{
  "router_score": "softmax",
  "init": "normal",
  "init_std_up": 0.0156,
  "init_std_down": 0.00208,
  "weight_decay": 0.045,
  "decay_fraction": 0.92,
  "batch_tokens": 131072
}
Below are experts of layer 2 (counted from 0) of a mixture-of-experts language model. Rows are named gate (a neuron's input weights, with its number), up (a neuron's input weights, with its number) and show model dimensions 32-63. Each number is 500 + 40 x the weight over its row's rms, rounded and kept within 0 to 999. Numbers have three digits each.
Before each expert's rows: "comes after" lists some tokens at least twice as common just before its tokens as in all text. This comes from a sample of Wikipedia text that the model never trained on. Tokens count by the router's weight.

# expert 3
comes after: " ", "201", ".", "200", "202", "–"
gate0:552446476501520521556509468423536488501449510483405453535429520503580485470440481494487488482545
up0:466435513485499548438511514472524544439544477499555520464515500526448464475505516533503449459466
gate1:489549456462520476550492527494521428528511505513502543472467490523501505528572494559466506559395
up1:470519576470546495504525454459496541469479520467465537503462474459505469550503510466549457550590
gate2:488548516512469540595467504472528535464582516606490575487518441508469505443523528527504498434545
up2:463515472474486507530469514488550509478571515550498594510502500502556486480587528513503449483538
gate3:515499488476514507515487495560533441511504530522561499475459454489534491515455583517465502513480
up3:453517455478542467518512532481493526487482457461465553534519503454532455487509474456513456493523
gate4:429575492483438510562550519479487462444513510474506466525509496489468542503546524478416557517453
up4:543422546517504488453469459536504522532494553485486539447518534527497496516445530530556461488523
gate5:536482504469529498480548476546576505564515535505488527519473501476536525466476510527501583514492
up5:475509456461534562451536507538596472552455487511490516554488447437500500466485566528505494488523
gate6:481489504453457459515444525431480496528483513572500569478454521540564517528512554543471532479543
up6:539485490590516507508547510625575447468503481547533465527543477489444490495504450433548450510514
gate7:494484448487406468433509489497571491521410509494502487452552552550537489500493467524549482530533
up7:552503578516566515561465482501459491487536484500518500539435440496454517509485544484465492504437
gate8:503536517489462453500483519491520420499458520534539502533548454490438547569605446486487498596479
up8:457440473474470536486466544497531512478501558510467540533551520525502535567511495474472511541553
gate9:568449431451494513498529488484599523485547500459446387536450516501465557519491585548524537495550
up9:553440482459507461461485521429518490487498553443452496468520484531495540557457558580465493439538
gate10:500497460487484473505516498473471469546472532492485526494495486545524478458456528497573570506489
up10:399445502523621519435488464506502535517444533517487505527455517524479493515481558571492500448502
gate11:519443454490517467524482541508587481421464538416458480514540442531515500442448479481513457543485
up11:537518543489530523541431506518471488483523496500442507548506494444426488465468403522496530584465
gate12:479477479495479494560502475469483480480499549427534560503565479519507470513500567492471485536520
up12:492488493533448445566515515510506467497490583432504584475548474525546480492493554490474456537517
gate13:429448410505519496465537554487463496507506449511504562534520484501559488474500488550521443465459
up13:516591495455536495541477434510516530491444596417531512496474470554482504577476506492499578497584
gate14:514469560505547548462512443443500473529554435472480496533451430480435536471496526567487508472495
up14:494561507500447410500470518566513511456463526543508505481546536529579468530482468477519506532448
gate15:585502503472423470461488496517464554401454410521438446432560521472563489545553575518444541526481
up15:458463506474574591525516531492529477543552609463504498542483497546475525433491468499554444514490
gate16:551485482509539539503535504606543510502528477514436540508534453445439494580472483535492513500528
up16:493459449486507558490511558575530476494525487483464516497533439469475520555430518488505542513525
gate17:500517500543498468454522469515448441429432484517552461455523483506463547498451498513515470482463
up17:468515452497497584462517464531532505574467430585469421453452405486462538460468508529606534509509
gate18:566502507469449450438557513571493514521477469570413608498523509410541575505521456477534425446467
up18:534508615488489558505497518538501503478464460486426540458415443500420544538497488460527488460469
gate19:470522553554471521428561516616491490391481468544510431487451487534546467448490502504505486520400
up19:451505484521520487485535489550487473451519577503501430479460451510541449468532513435487460443408
gate20:481482479512564452473506512454517446516457489540527543601611467495533480581448497533457441488484
up20:473513464577563520468535467464525417531471520549530526578529500447491511607480514497438459498463
gate21:493406516519495508532498554502509435441538589436556555473525435501491515400445534517515521568544
up21:512605520453514484477499492511437550537476442613436517533491563489522517532558509496460499491500
gate22:523509455590525555510391501543506485499485507559482479439557570474487514509516476561553479468544
up22:498519489586504489497412522491529488489469507541513450483566542530461514478483529533455535480524
gate23:496551522533495522519534564520563577522523474467452445472508475538481521523457516508557496449453
up23:498467550532479516475555508527481489529500427494482499417476456487490499497468548495608552405497
gate24:474498490488464517567469514460486500564536491450446512500488473534487549555459528481525520524483
up24:465544528582504485486545509444478496522563491432437497503536437461390551529449519502565549541430
gate25:572498458502572467517554529490541424565485460506454553505492477465426498540414434455529436475488
up25:462521544529426512458485481549494588454508561526495482545535496544571520522565539536473578493487
gate26:534532541466425552464570569475484519453554475499514492506466424508507519468520481463589518484479
up26:549548562507471527549602472513447525485530443492496493457496449472509456441511527511555573490522
gate27:545478506570456493539505552542517578445467505458495534489565496442477527488460469565472500430503
up27:498537509506534537519480425470515446495582496553434453506455512584477443544568523459519480585481
gate28:499435460523551482469424525521523498469416430512439469513502529556412528500464452506464559485528
up28:540595527543448509509551477459486513503577527480580569415536466519556470474531534489557454510529
gate29:461506524475503521481431470538504479432498478449516471535474489467566424489511509527479451519502
up29:480486516530416461504505500477502492438459504482441434497506473537495496469487522489451478506460
gate30:498541547538527510468512452532540528449504547510498511476509542434504529511533554532445506498504
up30:523442463454503486517507534491423476554487507462513454456487499532504479436505524446562511459499
gate31:444490559450406525645494504532494446488582513532516573527481527484501513508543481506453470525566
up31:474517542445434468502481498487558602463465514470480473524522569441493470561563432427469498493479
gate32:469484483513504548503409477518489470518483469491473533442500483482546465578482519553483451503476
up32:555513453459564408449510583482433493512538457477483473551534553564504538519562517465438548511454
gate33:512425509524374479420481575510541631544471549381502444558530399478507516549466531500463464455543
up33:401465494476520523387465545519495590476440517519436523487586401520524474513455534515539497449529
gate34:442463499429447548456448488510530488505434565530515548497502432498534517537467560488505414478491
up34:542512522566590506549533481494528517484547420436479483517480604477514494505511456566497584515469
gate35:489560544495548609522554448502514464452506478523433587531505517481458595485502463495571417448458
up35:521413429518400443442523530562512528487445476498558415525513504516492442481506502563462581507493
gate36:529466564452455423402530415505529476504480535530490489482413413527496555508513543535529556481503
up36:529474535490448468396580453496499526564431547515553495487473408507498526484514470487546458463549
gate37:463517494528509516495449539536557500488447493515502493531502453515480457527460513518475502402345
up37:487506521538528525464511451559535530542500422581540521473494422462588491480519529480469470471469
gate38:471476437528503486523480567509460535492535523498444517556622467484511491479541489539534540515487
up38:512539519467546457462505541448494468465467410504516441449465504544448524441579480453475491515404
gate39:507525470490423511521485546547513456406489486480505470532514473570475541544492493475547545453538
up39:446480536533609512516457470481507549553508531570469453492510478401527467451570508531444467554528
gate40:457515488470480509463482440483488530498444467465611482507496542421543557524478544503508475522457
up40:523470480544554483623522556513544466485576540517384536540493478535447445504502428566479506486543
gate41:604532461537523433489455609496492451498530514525506568485609452484536531520424468571579550462535
up41:406551524401552484556598502449504460485541503455514504541500520457515447461622533487454481480449
gate42:531492469509553467437539445508585513531467470452416522482553519499496485524479455503513482489521
up42:540535456539525549459562498486576421464518473472500527489451542496559535507535534532447537430526
gate43:490481557474514500519500492491545495604517516497566543533544529544488505466507482539482570515564
up43:496599474515579598477462479433469499558573483467486519451522507465545542515512522559505468502542
gate44:511457589476485517456441421392441458513558447447492493483539544531498513557515445529536420533549
up44:445544474467517358526525502512499455478523513518546525523518526480503515502488579504444511538477

# expert 0
comes after: " ", " (", "–", "/", "_", "_{"
gate0:471595453550542452518464482479522470414515491549580501434481504504433491550479485461496583419468
up0:466596486534536436498468504464511501438544516550581523486459511482436455589519523475493528470489
gate1:389460519580524493490450568464462507452486543511530501472475503490530496553497507515432538507515
up1:542543492470494498510531412530504465559483491545465463490493529501504500496563527506576461466522
gate2:515501490573500517522501463480491480547464580519498479498432493444455456552524487430531402480538
up2:462522574527503463528470484476449446529470561549467457466512486513453495550419399419482448466485
gate3:551539503540521451408489521466576533493551587487436459542510468547406491453557524529492492415498
up3:425475507504470504562512495556420430491501440492564518490484547415594497535467431410531500573448
gate4:462522476533491491494503480464475533511511436514483502517569545480472471533462475581490479548502
up4:507547452493462485528542528484543460468455516527495485516502536465501554494533478453542502569526
gate5:526463491482544448439562516548446495440526532526569511517519517570444562610525479454543477442516
up5:475559513567463516529475479492518501534443470471419518444495504478586436438464565518427559576494
gate6:513550464477490522471499457465530575583481551484512478488520472421476584454509550552535511530468
up6:506556471468465496433498460495538606618493538461477449486514456461475545444508528536524519541477
gate7:465470468492487491520509496556507529466455473516533563501562486543547536514535491470517509433498
up7:454547469542493589544516487506475457571511473557505521540485515452484495453529525447473476475548
gate8:483522455553570535473488484593577469492493536534578496464491469495431548578453515509416554503447
up8:497523457522482545539518509554553504561468516521576548504500503449520485488490494523509500529490
gate9:439495486470572541522459484489529431508498554479516457447501449542452503569455516478513539514509
up9:482538487477593515519515468488464378472495521493459509432494482506489425490461478475474522509508
gate10:532540528491478567534526466476447505463566508520560471490497489484418579464498538442518498542473
up10:541524497460494553553502547509470474473506462549548490547515508507496506456579525479538497536496
gate11:534446449498492445489487558440496542520455513475533480565608519452546512503530434511550500460488
up11:456535531479422497539515495550522434447506512521373436441487443514514483481554424542565471456498
gate12:502525570501494592477470595554428510482567520537495528549571509518419561470507508495510472482559
up12:511460520524481491552506467440496504474495436473510519542458425496435461462421543531518487470487
gate13:446538498477463492524467499508528533520500464495545486540441465466517524465547402508437472399440
up13:495470493474574510526538443521467465507473509469560508470537505508489526568485600548509461543572
gate14:514522504518478510561508591479536521530492512536538492476449521558480519561442452502509452520513
up14:573476537542507513542529577479474484505520561581501499476465462503544503542448565462518475551468
gate15:476532496532521410512478482524484464499585499517495492514491511442493471489483465507483521525542
up15:443492475477500555503488526470538487514401503493516532458479479584489524514519558452512503468487
gate16:460516472490439440472494536587526466495553500502553516575455489483470566518542519423465456467369
up16:488450545458539508469520518423482499535572464483541540500467504563414431405505536466470552525502
gate17:501545490451422543503508453571478465533476502536522456459515498533520508370444486513549481504482
up17:485493527604562408494512548448518496514532488485548526514531468487483484630532533499479509520545
gate18:415511487510451516433519555525543472492518469526489452450509452575511453460491512540467500544526
up18:513484494469529546551497442497489434605417429514527531580486482452480487531489490546495478515534
gate19:477474477554508489425478488439457504485492523491523495516557508499424565519462524455554467532485
up19:472534451586491514428432517449511462482444477455547509556503499507458489463499540569545558508495
gate20:442425502512467410463614494509525520444518441440486507490477493548483506499504496526511531542500
up20:556511506493547567506441492459467470564478567525512448578457558506396539464517509497509522392486
gate21:458503455503575503502562481464516521432509543551547416495514541486494498470545528528534525467548
up21:466470473502474512532486468527413523499495552555537553502512437525508450500469462487584509537563
gate22:518553554436566507509491448503532467495510426495593488531501501522527485545504544495457454482437
up22:533502471431533565500488492526510538487496482570542492518522480518533501536489471532467499533548
gate23:453527495468463455439570480429532535407500519476529466477493480543548524508564428431466546515492
up23:530511524505387440430451489488504521507505469565493440459465457510492492475515496429532544512465
gate24:512520443546505503519485474478460426485579526450526478466489454453538467578512436544527490532521
up24:489532580512477451454557589474529515541486496555545465486520536485479499493569476468505471419507
gate25:513516482561485481499454507509462447520491461560509509529506501517465484537474492542459501478509
up25:513460435532568505421557537538495438461490521526553538454504509495481483499488538415450519499520
gate26:497477585470501472502521552486444463493471538484515466513457450489489461487540449517451436516497
up26:482424504522548529511598506508514520540540552505533545460498506424378492502503539498502512438469
gate27:526499523507381497552554515491486572486436443491541470478563484514487509501527531522458578552541
up27:489490460473602486495440529510509460547553532527477512496417514472496488529483430454526367453469
gate28:507487460573526540513490448435434504549509523518463433543522499542514419439515435567533567459488
up28:545448521400490490534535481479547493460531489472469557478510455435504519476576520501435460514479
gate29:535445480507484473489483477515482467457559522497540478492458561463528491578517533518515485435505
up29:505531454531488408422462526555523475421525579520532507536444535538546520476459446484468423424449
gate30:520466498473500455502468513513499501501465551519526550478555464571425525470485447466579524508530
up30:505521454501511509471492492513505474500516513542531486502482581508551443520494443522433529453482
gate31:489411499464555524481473519441521467449548486590473464512480454467428498519464530487510487434485
up31:555448472506494526481420474507491539569492473486485479589499530527509427492431502495574415463523
gate32:496487473518465508509544451508517544472584516547533549481539496603565573515483546517520468524480
up32:510533536474464556489457492484516442531465551436468467519490502369521467477540467530519494513529
gate33:584468562485535478560559540450469562446540468549552500497430405516428569483524388547471481486533
up33:533507472489452503539433487557549528607469568492541500506466474456443515495528507514520427550479
gate34:563494421477516502452562569488464497471543528599494508549518457533479465393398433547502446484525
up34:570482385469489520460549565515478510473565541617472495559489470482436454418404467585487471506504
gate35:463467487489518522516455463515525474535493558470498553545469486521497545548524519499530478467505
up35:533531530537465424486476552530460482511511415458530479529491525501540476476497499487458520580532
gate36:508525501481570500526478529466468483495531534528590537477513530437483541490541502520500497515463
up36:551523435475509508541446498431504471525441477498521472467528504462547476481543525520514588495531
gate37:465496496557598514471546533524510528484530538441501522492439498423507486428506491493527491452448
up37:539564503538532470489470481531460462448512442457499437522505491500443528485505496502473494447416
gate38:467444479449459488509481493521483434511514565477550494548477430460537515510492500533415496473527
up38:545508488457449569471567542441502483548507514555462488463437488518522457494503511571466468555540
gate39:539497503466542527500526527562590522436474546489483490510499560519414511548525550497560449495583
up39:560561461442490505487511479549534491486531530512473476587499493522457556468456590551522441501449
gate40:493467512466524503518435527483501515449483460544458538506473563484560439518511453571553494491551
up40:475525462454446553478544506479449542450506482492531486464529481463497559488449556488520578479519
gate41:464501495508551500505550499492572525479453488419494457504480433465433531444525414540528504373569
up41:506518497496456479471468461495406496503532537525494520542510530486573490568487554451534482534489
gate42:501458549519535523454518559570514494510476481474575527496477492493468524509502522558471485548519
up42:519459511498537498555449607559511498495515482476591535475471519448436523511487464505498407550521
gate43:488495407539531425509486573543492607424526547481524474517601514504471486531548452572556544470498
up43:551449469520504473531424578490482548505457562464559460517496496513526547448550421540551491470466
gate44:466476511441525472472504542505472505468471497520444443508467469509559528490480531498442428490478
up44:452492471502532548542519552525574463510490520475502447484548456488485591533489520471485482466469

# expert 9
comes after: " |", " of", " in", ";", "–", "0"
gate0:530566474521466405501426470507482522457477510516451481507418477552532474553515511394479493526525
up0:457405521466559584486578519489443447507527484519567525480574475442489486441503453539533475454458
gate1:526538509492425509445489528497438526558489453423507443485580426445429440448518596476522443509471
up1:532551468521456435442503522444436469524515559468511536534512422546486406534566587511567489478484
gate2:546519485411536545532497480411467604588512468506476525532483520490486494498491503510509520401501
up2:469476483561505479495481535512515417426503542503492521423597476559450467540511507468481459552517
gate3:511522554366510558555455496484487473403525467499515577532480508502536449498470542512491524406475
up3:551529529494475486465472512469487493476534530497531505571495490553493511461485430578542505534542
gate4:519546505426445507499516457513467524458509504529544531533506496468495534424499465490524505483543
up4:502422471511493547474617509517535481541469527457541577456529503483525466503539585543451506542456
gate5:499500508504530535567544524495439497524485463572513498525604536536478452505514470491543487529420
up5:490489546505530494517421503503500503456469577496596473536543516486547482573459527493559482535500
gate6:484531462506451523474478470431522538426523508490430472457521598476442477489461536456533502493484
up6:498540547536397545487497496512517560509498501438492494484526572502438504478500532405539509456478
gate7:482578440454460556516489505497556527539471520540501487529474499488472526513496481540508409505462
up7:528441486499515447486497483455445490467482564427491482459517551491505470460470582479465586510525
gate8:478531496450515537485550499494430404463511555520478467552514375525503488506530448490437574517567
up8:493490492517482427489484508480525625486522383449532559481496566452521487485515496508561405497416
gate9:493512542370452568466532519557535457515550616532514504459523547494471530447540508525501548514553
up9:461480504540463565476513506490517502455438500486481513448480446503486533584555445491583428500487
gate10:538439439414484519565465528433463426464423494503468518493529525506427505512465493496494495566575
up10:439526550540530504454539504549510555580557478495568452501493457466551476515567517521523494438413
gate11:535426501498497477486459528464447480450412565419465506482485523492518505512507531495546503438503
up11:490565535448461519446565520479490538486535469533487520548468472452478466455483484570493548523522
gate12:524497517477474536420571446518480457500456543450503537498519520568475530432519493473476438497403
up12:506487487463502468531488537504515550532556476532535494467484432445503501508413542612524555527488
gate13:576481474497521541493461490488514427530508534424475534522443548555517512477514521418471524561491
up13:564471449507519560483462524487427447523488547449509536493505558597502542498474530429486479510543
gate14:483458588483478504509549579508503498493474549529526547466491478490422604522578530514493481494411
up14:502369474589515596479445510442597524463461507556565505535524533507540545435478524432497457580491
gate15:502518464507509511511468496436543481450525509434502533441456464531487550527470491407605424529466
up15:512525529504481451468484496552454550509469522463511462540579488471554536496519460581396591478490
gate16:505541501551477468528561538504538505482555459471500559473471518513528539488536440499524493471456
up16:561554511534466455555524519493593545539582491480428535492505497468490518472488453443573519506486
gate17:510511478487525464536547456499564479444475467535521516513527556564500387552478516464446455450468
up17:581549511493523550460507543516503479451484451449578506551534513450437458460507479507565460498518
gate18:524460464542521508565454463545486526486442491445423437500494534521569464434510491484474479525491
up18:494520486455491482473489467532508489461471486424476533462460530472512559567444472570493447545495
gate19:515515497589463592452494561439483510490547494539507457488450569514495579488494500542429496544463
up19:499493525451432448572522437535470449526482497465497516566446445434508492492525486501508517509555
gate20:455509492499506471508515495577500490470472478512503491448566492492515484477510537580493553519443
up20:545487519511506485510483499462519550533510492482531496534437484518492534501491474401475419506536
gate21:525534543466599524480546491510512486515526532459449525471489472537539497514463511468554508463492
up21:520527473435574488430536475481498503442497489395497549503559474529537486546436443396538458500494
gate22:499490500527488542435433493506491468476445484531553454494461548542527498436552522476479514479549
up22:475480485509547496530489456528447516412454489527471431476465557526537503498511451518493490458560
gate23:510531495520462436431504557553467476497468532445477519517521608547537437542480478464531547477487
up23:557426521506453464507506534493482440551525488485506516491557470494500537464446516481559478538520
gate24:544575550635532471579507451478509511541509519574491471468424502445532535495539481491536542526572
up24:502497486462532499453513424541521423472483469589520503503480544590503486474518555575436502458465
gate25:519468487485481420573528529525516523554451496498534553508471502535445497545452431526534548494547
up25:488502564525524568419500499524488492430540491533478470516543502488548490464548565519453457538452
gate26:500478561517515537484562522539402544466533518453457453512535534535545478489557509488539414595504
up26:536471561447508488560529503522418552507522483442400427475491540555570462499527503468544507553557
gate27:506553390557550487437525511456453449428535522516512479518495524464557537491501519441483565478503
up27:505493425494494484398494496520489485482545499523565585531517515504507521531496456493455577465493
gate28:585477513520472474437562469499572511449434569480445530505479480481391570454451403488520492577440
up28:468511496458478504516476499503489434543592478463591544465515488522518422469583437472469565484575
gate29:503542498523509564481505527489451513600533486483487493496536548521458528436446541526530519458526
up29:497561514489461544519540462431463472529478474464483483503534513563493478487471568536495442473509
gate30:478432482486461424544525551449502495562497600546576526545460465580582527505567489488505526470486
up30:533500499539512529498474492493470536473509527522522419465464465466577479454480544397565503495524
gate31:490541570448415599514528591599469506543538534500578469520498537546523460509537500472480508544607
up31:508481468430498509481448597581470541494505482494481491547492558493489429552500481477469494499513
gate32:492518504533482564517433512490531504468536515463508503509482555510501447478521486393531523547585
up32:528483510481487509412555512495471461454504578478520514471475498439531509585485497570481558537485
gate33:491469516564508596481519458526495439520524476468528491536471523513484520481532401449526504492464
up33:503502556461453553533455473469471456519550532509497568503448511522566474515475486493607510512509
gate34:542531497523531537403513474507503450560461515461531475487526511472524479564526528433447498460536
up34:452504474432509462476468558504470555447522525508460549529536496504421464457444484501536442490517
gate35:500527514570496497579508464577465523416535518456491550524527491485487601448495517518451491473502
up35:476523501484514507488464507408566493507513497509506477460458467473510464525490467473545530508521
gate36:544505573476554504579539556500498468431529465462443503528427555483509536494528572508449490554510
up36:442498441537449490447440498506489547560514539486493488492559481463473472473495442533524517463471
gate37:509573538506533512501429513490499495487510478455505564513601480508560518517484477559481596485491
up37:462493446570541507585515552481514508515459480503459568486460501540446455533493474456493506502497
gate38:514526481482535492516485450510488477546471536505454456442489504496529522514522515514460524480452
up38:480502454520441488441447453597413472554470514525499430498413511496486549541407545521490532544554
gate39:551523520466501513476438505514487453500498527504484514494465453570538436559450507505528447548457
up39:485530513517447550426459476453476543469441484489460518454556439466454563458535461451518470468443
gate40:518536504511512474594536507444559496461502517511514479534546458463572528488539515570518504441516
up40:511502519499530535451455456556450468536416454451520528495453567539469511486490489476513513506490
gate41:482501507450460521535508518533485570480387512527452477535500560503421467446468531449486565473523
up41:497506506434471541468471394500506484509491424564480522593538504556518403562469500447511501431449
gate42:551477529508526427526522437545484506520486516446489456511470486492544464472498521447436469418457
up42:470472508492502447518513465490445422476460560495561501537534546451558517503505539484457453458432
gate43:477468533499414495517475445513455532540473438562596503442507476453504482548513493590505505560527
up43:520508504512506514408575480454456494490436585430416457503531634522478514492498510495513569410474
gate44:440488519481543528521453512545521554463476564481508466493505508520518517525484498471530469519466
up44:549529500527462458469548490476494443500514477549559475520482431475463428541475519491472511474544

# expert 8
comes after: " |\n", "\n", ".\n\n", ")\n", " |\n\n", ".\n"
gate0:475497477517477542489487427487534557471553490524423470525438452483509528424545523459453473529509
up0:502608422554507581497490451484533582449550474462478543486486537519486515546524457516484526499502
gate1:485543518494461491496482517509547493481486533488574548483522470489484517498445517536436472490516
up1:495473412451541488501444476553458515487446461423491546507517596433453459520523481433425471562481
gate2:545463396540484511452500464536562530551485542556418489495404495541455453484497480504527460501494
up2:499429425534472507475560468485524529554539530477463538516451529561464480499496472554500485513464
gate3:518535509515443499560474495488558564485486541500504485531500550548538514481496512527459472510605
up3:471479492525531491552498523407522504446496557479545477441461457463515485568481523509507565366501
gate4:464538540542596495481551422475578514505532506553482478526450533489489447488482508445503438511537
up4:474549556486534488506484473493462533524512528519474484528362479497522474537460490465506430514533
gate5:470480473562502482482508495504470566520509484423573459521449502522546501452524488533537535515496
up5:521535455444457452574520482538479446496535529533521518470520507552420500541507503437435481571504
gate6:527487639483498525533534503460415517506485454440491439486508466506571592489464495485485457493494
up6:511553408485536489458467499503527494530507552514548534500536548501404424515540488582475527463512
gate7:465525544484532456526454452547530523592453506574537519481589545545442503459490436437485552523472
up7:562460509528428469490475495536560505451553544481449509527494565470494543499504476551503456517453
gate8:502563496544482536510545528499488531457502522593552545429494463524492558490517519565569531427488
up8:500499526483504448509464493477539477493492499403469505546495509500452482475391484411451484540476
gate9:450465544503462495453598468450441508501504505452494459539548462564462459472510482370556545505540
up9:473452519502462493500532499492471512507479480515491476522543494522482506449487549410504530503466
gate10:499530425537447480470521471492502500510478544564445448436445477473560502521476564530428476490540
up10:511527514474543454520469534507454522544558452476529475540526565472535499545490372500463462479564
gate11:566465455482491509434472498504533536532524467512498507534572461494514529501526493471437573515551
up11:454542541476416470509549486519499484553474564453488532572445491550574572485480569486542505552490
gate12:520505522514425558429437539557457504459466524469537517498517536527548422561539481503458473533528
up12:499457539505432493502418519470492469467519497401530482522508505532512467480531493510520571502491
gate13:429424417473415489492534485436490544496535489520548457533528499442553432509468518493479455457511
up13:557500494519506534464505487550519422493524492498498582460514585509544506519456534546470526466462
gate14:553499484496566471487503468547517473521515589508445476470624528542459484451532504478519470529516
up14:469519520498440488529521520527556499469468457474543495514477501478592492547526588549463510505469
gate15:528547495510401485511468463537461461509495501539443519460497463488494531455526417513543497479473
up15:445411508514566509483508488489604539464489499451522509558495528506498435509510564489441498480529
gate16:495485525524517440535415498531498468489518509482524464454501461482558501453494570558476474457574
up16:461464521578573454452525513469423461496498519499527512491556447479496485504512523569467511492462
gate17:501525517531501467534564458460542504555586525483545516463536514440510427516489480444465516523445
up17:477468582523526515538455505518543550441518564468490452480400468502552475492516543445498490446480
gate18:527532570484468516530463444515512429510549546497519588497529505506523455495507425576463450528476
up18:463478458520517481531496507398497500507471474457630459521425429447517486519479488582497487508550
gate19:579445473474515469491542451498559476487422500498475512497483509441474476533472474529442506466507
up19:603501469456476497463492478454565458435422517501404505505491444463483484541467426488504453472513
gate20:392487555505517521450521469500451415514510479515530514461511518506495496478473501522518518496553
up20:480559449488510502466456533478575580483466520595403499486552499565561547503488575458503443477483
gate21:433463540482471421500501447519455480507551496478546522568483499459534528528511511432459449551467
up21:511493500506447523515450496489536500504413509512515500483485558493497458599539463569503479440555
gate22:533546437560472572506508488512540567478523460502477448525527616456540538522505498487553525502423
up22:474508582456563479424496446488465456480513557511493526490484452528520520530508503521529449478571
gate23:506532517507540521480446489467507543553480503539554539470405565518519538498461492492486505488544
up23:506509451517462488503558491529498482500544549491495529477624424474488483494518493561499472537487
gate24:521487424549535409516584484454552518484485472528532494501521526490506415534508408493453547513571
up24:479506555523492554429466512561493507509560510435510496452516430544467528522449526528489526508487
gate25:449502488602426431497559485422555517442404569523510437483516520398483545503499553527531497498550
up25:538508532528460511499480571483565467491498472512490462468535557496547493452475531509462412516537
gate26:467568510510482477527551576528487530515582523477523513598469368490485481444466507429397456524488
up26:504404472488506433524506485477469593520481473490488477485429443512523461517516449520545508497511
gate27:506417440528439528504508521518542486583460440501489451501512471518471491443437489450437510529475
up27:472518524515550438458538465499484429412605558531505493546484469463603470530552493517545464513611
gate28:456520495520513487569487433555463528526499479465522579475445481465463516483589586507530513555561
up28:485531497544510487469492426520476498541512545527524543438551458434428543464554474526482501453526
gate29:578510423488483515449499465526536458517538506509477387562482483518522482556476531468480513458471
up29:582530451488496420387504461479458533486542494474478420515479519514557504500491447428487526519421
gate30:412489473531497536588444495478427560490502458512525511600491494425470496559489502519499460413469
up30:459470495533484535579470492493417522540526416482525519594456458460467442530543459541479411453453
gate31:532508534492469443480499439410475392484517455402544478474528478515459518494447553517507399574549
up31:448510507497468505474482448394462470522530532449539465488524484467473502515470593552492461546534
gate32:503533499448507513518497434539489509509479537508498591463492500377545522502498485530553505554489
up32:501501529577491440500517556493522530582543468511516438563503433565549464480469508479464485428520
gate33:566493501501503518585518573495591456518554499492530500586493490471422513519582522479449512477502
up33:573497499545475497491544559498606501502566471478517510594534524454445480548617554498465506437499
gate34:443416550506497544574486491490483510635544521504399462511477487484550519471499452425511470581509
up34:590586444558505522482482456540511534385474544518533567473474463537446486519511505525476509424502
gate35:465551554526489454453468532486525506541467488560530485552495504517507566555493450515524503494501
up35:548476434474491533559522463529480490434548507486472558453481458469460446461477471514515541547576
gate36:458532495488528552572426549529456488458500553464477523505470541528471426420444521472485527515475
up36:486494499485504417508585505545516501453516520503501452500527475431512518507496559503438491493442
gate37:442427458503526509463454500527473527496507505532522520540420468478515489510555501477445552471434
up37:453468449535501537500520528472503588499422439467506477512433492494510483552521518536496552488482
gate38:442533503503474546536515446505468505477503510472506444536486558469501449449479481543547494525547
up38:542461486474529425504485499556474561474474469460502595434529515540462494523470573536532506506439
gate39:526551487482482426529500500488556530420462473441494418432473542584511477547437557547389490565477
up39:518548509453528488452454409493551497401510470427522455441480559518526516521457493534449418496437
gate40:488473522489464543412563470516498460507595510524491515554520476486551427462486546552582478393499
up40:493526395586527453461452483541589452505431476504419461464544501476471580546477519524476459546520
gate41:542579500525403506473504481516442482450519460494509560481471549486513495493502498484556517477509
up41:575547512499547486491501475518511459517483498514375537561545491544444594494505457482491499527516
gate42:521481535471514466516484476434508475476499456501519478446487472546490560489462512478520485500541
up42:471494577554565508445498486451511511613490504579475476452460417452494528480497545530451528466503
gate43:571535483465486553519572484500583518583482479480478441492495512507417444533552504528470476487481
up43:501471543569480436465407508470434449396518492468580519481495501491508576487485550429505453481516
gate44:580485428519482497530444456516512444514453561506482424543521486494450598478519425509511437488493
up44:563443446535528482477460442516521485539460527549483468546502486484507553493517526461565459470491